Experts of a small language model.
Training: a variant of Muon for the experts, 1042M tokens, 11258 steps.
Below are experts of layer 3 (counted from 0) of a mixture-of-experts language model. Rows are named router (the router's row for the expert) and show model dimensions 576-767. Each number is 50 + 15 x the weight over its row's rms, rounded and kept within 0 to 99.
After each expert's rows: a language model's description of what the expert responds to. This comes from a sample of Wikipedia text that the model never trained on.

# expert 31
router:43 40 39 72 51 71 43 50 43 31 54 34 47 36 54 47 27 47 36 46 23 39 69 38 72 64 60 60 36 57 44 47 52 21 66 48 47 84 33 74 22 43 69 18 47 69 37 53 31 51 52 66 65 37 48 62 72 50 63 43 40 51 41 43 28 40 29 57 49 52 56 64 55 38 75 61 50 60 52 61 48 45 29 57 42 35 42 26 48 37 39 52 44 68 46 63 46 17 54 71 31 39 50 81 75 76 59 57 59 46 79 34 62 45 46 62 46 49 68 65 58 33 58 52 35 38 48 38 43 63 62 49 40 49 65 53 59 46 67 50 51 52 56 33 71 44 59 26 33 59 74 41 37 64 61 58 87 61 36 38 42 38 55 38 29 72 55 43 25 37 74 30 42 27 52 31 57 73 49 37 62 64 67 57 54 40 56 48 43 67 41 27
Description: Prepositions and linking words like in, of, and, within, near, mid-sentence, especially Born in and well known, plus middle word pieces.

# expert 33
router:35 71 31 57 35 50 51 51 37 87 37 30 42 44 43 64 69 48 50 63 77 26 69 49 56 14 51 79 52 73 40 36 62 41 19 59 41 57 55 54 36 55 26 22 50 41 29 86 54 11 67 47 54 55 61 40 41 48 58 33 45 29 39 80 46 52 55 48 47 50 08 36 31 51 54 79 95 38 45 68 69 31 48 63 30 58 64 54 52 34 31 63 63 66 47 62 35 52 61 61 57 29 43 77 36 55 66 50 36 85 53 41 42 51 54 46 71 69 23 28 48 71 92 55 46 46 53 76 54 64 35 43 48 50 53 47 62 65 33 65 73 24 49 63 42 58 70 34 60 57 41 46 46 56 60 43 49 49 33 60 55 55 62 44 55 48 47 61 69 35 45 64 42 58 52 52 06 47 32 58 36 64 36 57 48 44 46 55 44 46 61 65
Description: Month names in dates, especially after On at a sentence start, such as On December 31, On 26 April; also was, is, commas, parentheses.

# expert 53
router:47 57 51 60 66 67 55 36 66 54 39 58 50 61 60 39 34 36 55 37 48 62 26 48 59 36 45 67 52 19 41 42 42 64 50 52 53 69 69 58 50 41 38 49 60 13 55 49 61 60 49 41 65 61 03 57 61 46 40 43 50 41 38 73 48 61 51 62 15 41 64 59 50 53 62 50 42 77 35 42 64 24 66 36 71 60 28 46 40 33 42 57 49 57 26 45 45 48 47 58 64 69 42 57 47 47 47 24 56 46 60 48 53 43 50 34 38 17 61 63 40 29 70 62 39 58 28 75 48 59 59 43 43 42 53 35 39 50 48 47 34 56 58 57 29 72 44 63 66 57 37 99 34 39 56 36 49 56 51 82 17 45 29 18 63 42 57 65 26 35 32 51 87 31 44 48 53 50 42 60 28 67 48 25 47 33 44 57 57 34 32 47
Description: Final digit completing a year after 201, 199, 179, often in tables; also word endings and century, present, ago.

# expert 52
router:42 39 57 47 63 44 59 59 64 56 50 62 41 47 56 58 40 41 26 55 27 27 60 53 38 41 58 50 64 55 52 35 60 40 49 42 38 40 50 52 47 48 64 54 62 96 45 34 60 89 47 54 53 67 46 58 40 48 43 38 53 39 54 45 24 56 49 53 41 52 46 14 40 30 55 34 59 51 53 65 57 03 06 46 51 68 47 38 67 44 50 49 44 61 43 72 64 67 34 47 40 37 66 32 61 50 52 48 61 34 61 61 32 77 15 59 47 39 49 48 46 63 33 55 36 45 49 35 46 95 69 45 35 62 56 61 37 69 60 48 33 64 57 49 58 55 46 62 47 37 49 53 53 53 49 50 31 43 75 24 62 50 57 22 43 63 60 84 51 52 45 54 74 09 45 39 62 21 47 45 60 32 40 75 54 25 38 54 35 63 58 46
Description: Nouns for creative works and seasons (album, game, film, novel, release, season, nomination) after "the/a", and date cells in tables.

# expert 39
router:31 41 85 68 28 41 44 44 42 48 34 74 52 43 70 37 64 53 71 49 59 33 57 49 21 67 49 46 52 88 27 31 61 36 32 43 32 72 64 50 71 80 35 40 46 49 60 46 56 36 53 51 33 57 54 29 49 58 57 30 51 56 24 52 32 51 43 69 42 51 53 29 37 54 49 44 50 55 66 45 52 60 59 47 63 58 39 46 55 55 37 53 39 45 55 85 54 43 30 61 57 56 60 40 65 39 34 66 58 50 51 57 67 35 75 10 32 39 50 64 05 28 68 69 79 39 75 23 64 75 49 73 40 36 49 69 55 75 41 48 58 52 43 30 50 56 48 42 38 62 32 48 28 75 79 80 57 06 61 62 42 39 44 51 59 46 62 20 40 45 26 50 70 53 48 42 41 29 50 35 51 63 50 47 44 61 67 48 38 56 29 52
Description: Single digits in sports tables, scores and statistics, such as 2–0, 26–19, (2/2); also the words called and named before a name.

# expert 59
router:38 58 90 33 44 47 55 18 54 40 49 81 82 52 37 64 45 60 25 57 15 64 37 36 77 36 52 60 38 58 53 57 23 31 63 51 42 47 47 39 71 27 74 66 53 49 29 46 54 44 45 59 51 65 76 30 48 37 56 50 75 64 88 37 58 52 23 46 71 54 66 48 38 54 59 28 62 42 53 18 38 40 52 73 62 37 40 21 49 56 68 39 37 58 67 46 73 47 34 41 40 55 51 38 43 41 47 72 48 61 50 67 57 45 46 17 50 48 52 52 43 48 59 19 68 52 30 29 86 78 48 42 52 42 25 42 54 53 32 62 31 39 31 50 49 54 45 53 53 43 35 45 66 68 40 45 29 72 58 50 20 67 54 38 42 39 42 36 50 29 34 55 45 72 43 56 50 52 46 58 40 63 64 43 48 52 56 44 84 40 48 44
Description: Words more, most, best, known, less before adjectives, plus letter pieces inside foreign names and LaTeX, like Bou-v-ier.

# expert 0
router:24 34 79 56 32 62 59 48 73 43 37 32 53 59 29 46 34 51 51 63 81 14 32 53 49 42 54 37 57 70 50 71 00 50 52 53 17 51 72 09 77 71 57 57 35 69 68 85 54 71 61 42 55 46 45 46 58 60 58 55 53 53 66 46 41 46 64 86 46 54 74 60 64 38 25 48 49 33 64 35 51 37 53 55 45 58 63 51 57 51 40 39 53 57 19 57 59 67 61 66 50 49 57 49 45 45 47 56 66 52 41 60 56 35 62 45 51 64 62 74 54 53 10 78 50 54 46 49 67 52 49 45 29 24 62 64 27 44 63 40 70 66 49 62 33 34 72 34 56 41 51 40 51 81 54 23 50 67 44 37 27 50 44 26 52 51 53 31 47 43 77 53 32 51 58 56 35 24 61 33 45 53 30 74 68 49 40 35 17 71 41 59
Description: Competition words and numbers in sports results and tables, such as League, Cup, Championship, round, Division, and scores or years.

# expert 23
router:43 35 49 90 31 24 54 50 37 56 66 69 60 44 53 42 47 58 52 59 27 46 43 48 53 55 44 41 52 54 52 52 46 49 49 40 56 65 70 53 40 35 57 48 23 33 51 50 85 65 41 55 41 70 24 58 45 41 63 26 44 46 51 41 39 74 85 61 56 32 50 48 31 34 69 56 34 61 26 73 63 53 52 66 65 41 36 25 30 70 57 42 71 55 51 39 23 25 50 43 35 37 57 48 64 60 61 51 44 37 91 39 62 43 44 42 50 41 21 30 62 33 34 40 37 46 39 68 72 55 63 76 54 27 55 66 65 57 31 73 48 38 48 49 41 62 59 60 43 53 65 58 44 43 54 48 74 38 56 85 69 60 75 37 55 43 57 63 32 54 66 64 84 39 66 50 39 63 63 03 24 54 64 36 50 57 47 31 61 39 35 49
Description: Content nouns and word endings inside titles, organization names and topics, such as Town, History, Orthodox, membership, food, money.

# expert 10
router:49 40 53 54 51 70 42 49 64 41 30 44 28 40 41 45 47 37 49 46 39 24 66 61 69 58 39 43 44 43 62 50 60 43 73 57 64 57 54 69 42 41 83 66 44 29 42 49 37 22 25 57 50 53 59 49 45 55 45 22 68 52 43 42 34 34 46 58 29 48 34 60 14 47 37 53 16 46 54 71 64 49 77 46 53 63 66 42 37 75 58 51 43 52 31 55 76 38 28 39 33 63 50 41 55 56 58 68 36 76 43 51 39 55 31 41 39 47 75 46 05 42 60 49 29 50 47 71 53 24 39 40 67 66 56 57 41 27 55 39 32 59 40 30 50 60 57 38 55 76 58 71 28 33 43 54 47 53 53 61 27 60 56 70 43 61 46 60 33 24 40 15 44 27 42 58 74 56 15 60 47 83 61 29 76 60 12 30 62 49 43 43
Description: Measurement units after numbers (km, cm, metres, million, 000) and prepositions like to, for, with, towards in running prose.

# expert 6
router:71 47 49 56 51 46 69 52 27 64 45 30 49 78 64 00 49 45 18 63 64 50 30 41 31 42 43 34 52 47 47 51 70 59 61 40 42 42 59 35 47 07 62 71 33 37 54 49 89 26 54 35 64 43 38 25 20 60 50 60 80 56 27 59 34 58 53 40 57 43 62 53 45 64 62 67 35 51 39 47 70 64 48 67 55 59 22 53 48 22 48 56 61 47 41 54 53 61 30 31 31 87 69 28 57 29 63 74 85 28 64 55 48 60 35 66 60 38 28 57 38 67 55 30 63 26 49 46 54 24 57 42 50 10 30 66 51 79 46 54 52 59 54 65 26 47 47 55 39 42 62 56 46 45 58 60 67 68 30 66 29 52 72 16 50 42 49 52 43 70 53 55 18 24 56 27 64 37 59 84 64 28 29 61 64 31 40 49 61 42 43 64
Description: Head nouns and the verb after a title phrase in article openings and tables, such as River, language, front, bank, "was".

# expert 34
router:21 43 32 38 81 45 66 65 56 54 57 22 59 66 55 42 47 35 51 85 66 62 46 45 41 26 44 11 61 39 48 73 36 37 40 44 46 60 75 39 42 42 47 65 53 25 52 69 51 51 57 28 14 52 81 38 65 56 63 58 40 42 40 46 63 55 34 42 43 66 37 64 90 37 53 66 61 36 48 73 35 52 36 22 55 60 45 45 58 60 60 59 45 62 49 47 92 33 41 56 40 54 43 47 92 51 16 56 33 54 38 46 34 71 66 56 52 48 26 52 59 33 50 28 28 37 48 33 36 47 28 67 55 54 50 48 38 69 53 36 03 50 57 27 45 26 50 47 60 57 64 21 37 56 33 59 46 33 46 41 63 40 59 49 70 43 39 62 66 41 40 63 57 44 44 66 52 72 22 27 35 65 44 55 54 64 55 26 65 44 48 56
Description: Place and surname endings (-ton, -on, -ford, -ville, -bury, -son), sentence-start he/it, and verbs like made, called.

# expert 27
router:51 63 45 32 69 77 30 14 39 77 66 55 44 54 51 52 54 69 54 19 52 57 63 30 63 39 73 51 36 32 47 49 66 44 59 46 47 67 62 35 39 40 42 63 15 63 67 51 69 59 53 52 78 53 39 55 15 34 42 41 68 38 42 48 56 47 21 58 46 56 64 46 56 49 74 51 67 54 54 52 50 58 55 39 63 51 49 50 37 38 49 51 49 56 74 51 65 65 28 85 27 41 64 24 28 37 39 56 49 44 43 56 30 47 57 34 67 53 79 37 57 64 56 48 58 48 61 44 65 55 43 43 44 80 04 44 57 33 48 39 59 50 43 64 54 81 39 49 44 70 35 19 66 38 44 30 58 39 43 44 60 33 64 35 38 40 34 38 50 69 74 55 63 87 48 35 43 53 41 34 53 63 45 44 66 38 33 32 57 67 40 49
Description: Periods, dashes, slashes, plus signs, table pipes and math notation such as ^{, plus on in dates and the suffix -icial or -ized.

# expert 51
router:58 29 29 76 75 27 54 39 41 57 67 50 74 33 40 48 14 70 49 50 77 38 52 48 31 90 47 78 51 71 47 47 64 51 09 32 48 74 46 25 45 64 69 48 34 66 39 53 28 00 45 44 53 59 47 40 43 65 94 45 74 53 40 57 57 61 59 56 46 27 59 24 55 52 46 67 38 52 53 51 31 39 40 64 45 52 61 65 56 40 49 50 74 60 26 47 35 55 50 65 34 52 32 57 67 48 47 53 64 54 61 53 37 40 40 48 70 22 66 46 58 24 18 44 39 42 47 35 58 68 51 46 65 35 62 59 54 56 50 34 61 43 36 24 38 48 65 42 38 67 62 48 52 39 66 55 45 47 60 45 61 81 38 73 34 13 58 44 46 27 67 31 43 47 47 57 55 57 15 31 21 74 35 51 25 79 49 37 69 53 54 58
Description: Prepositions and conjunctions such as for, on, when, during, plus title nouns like Director, and second halves of numbers such as 2004–05, 2,457.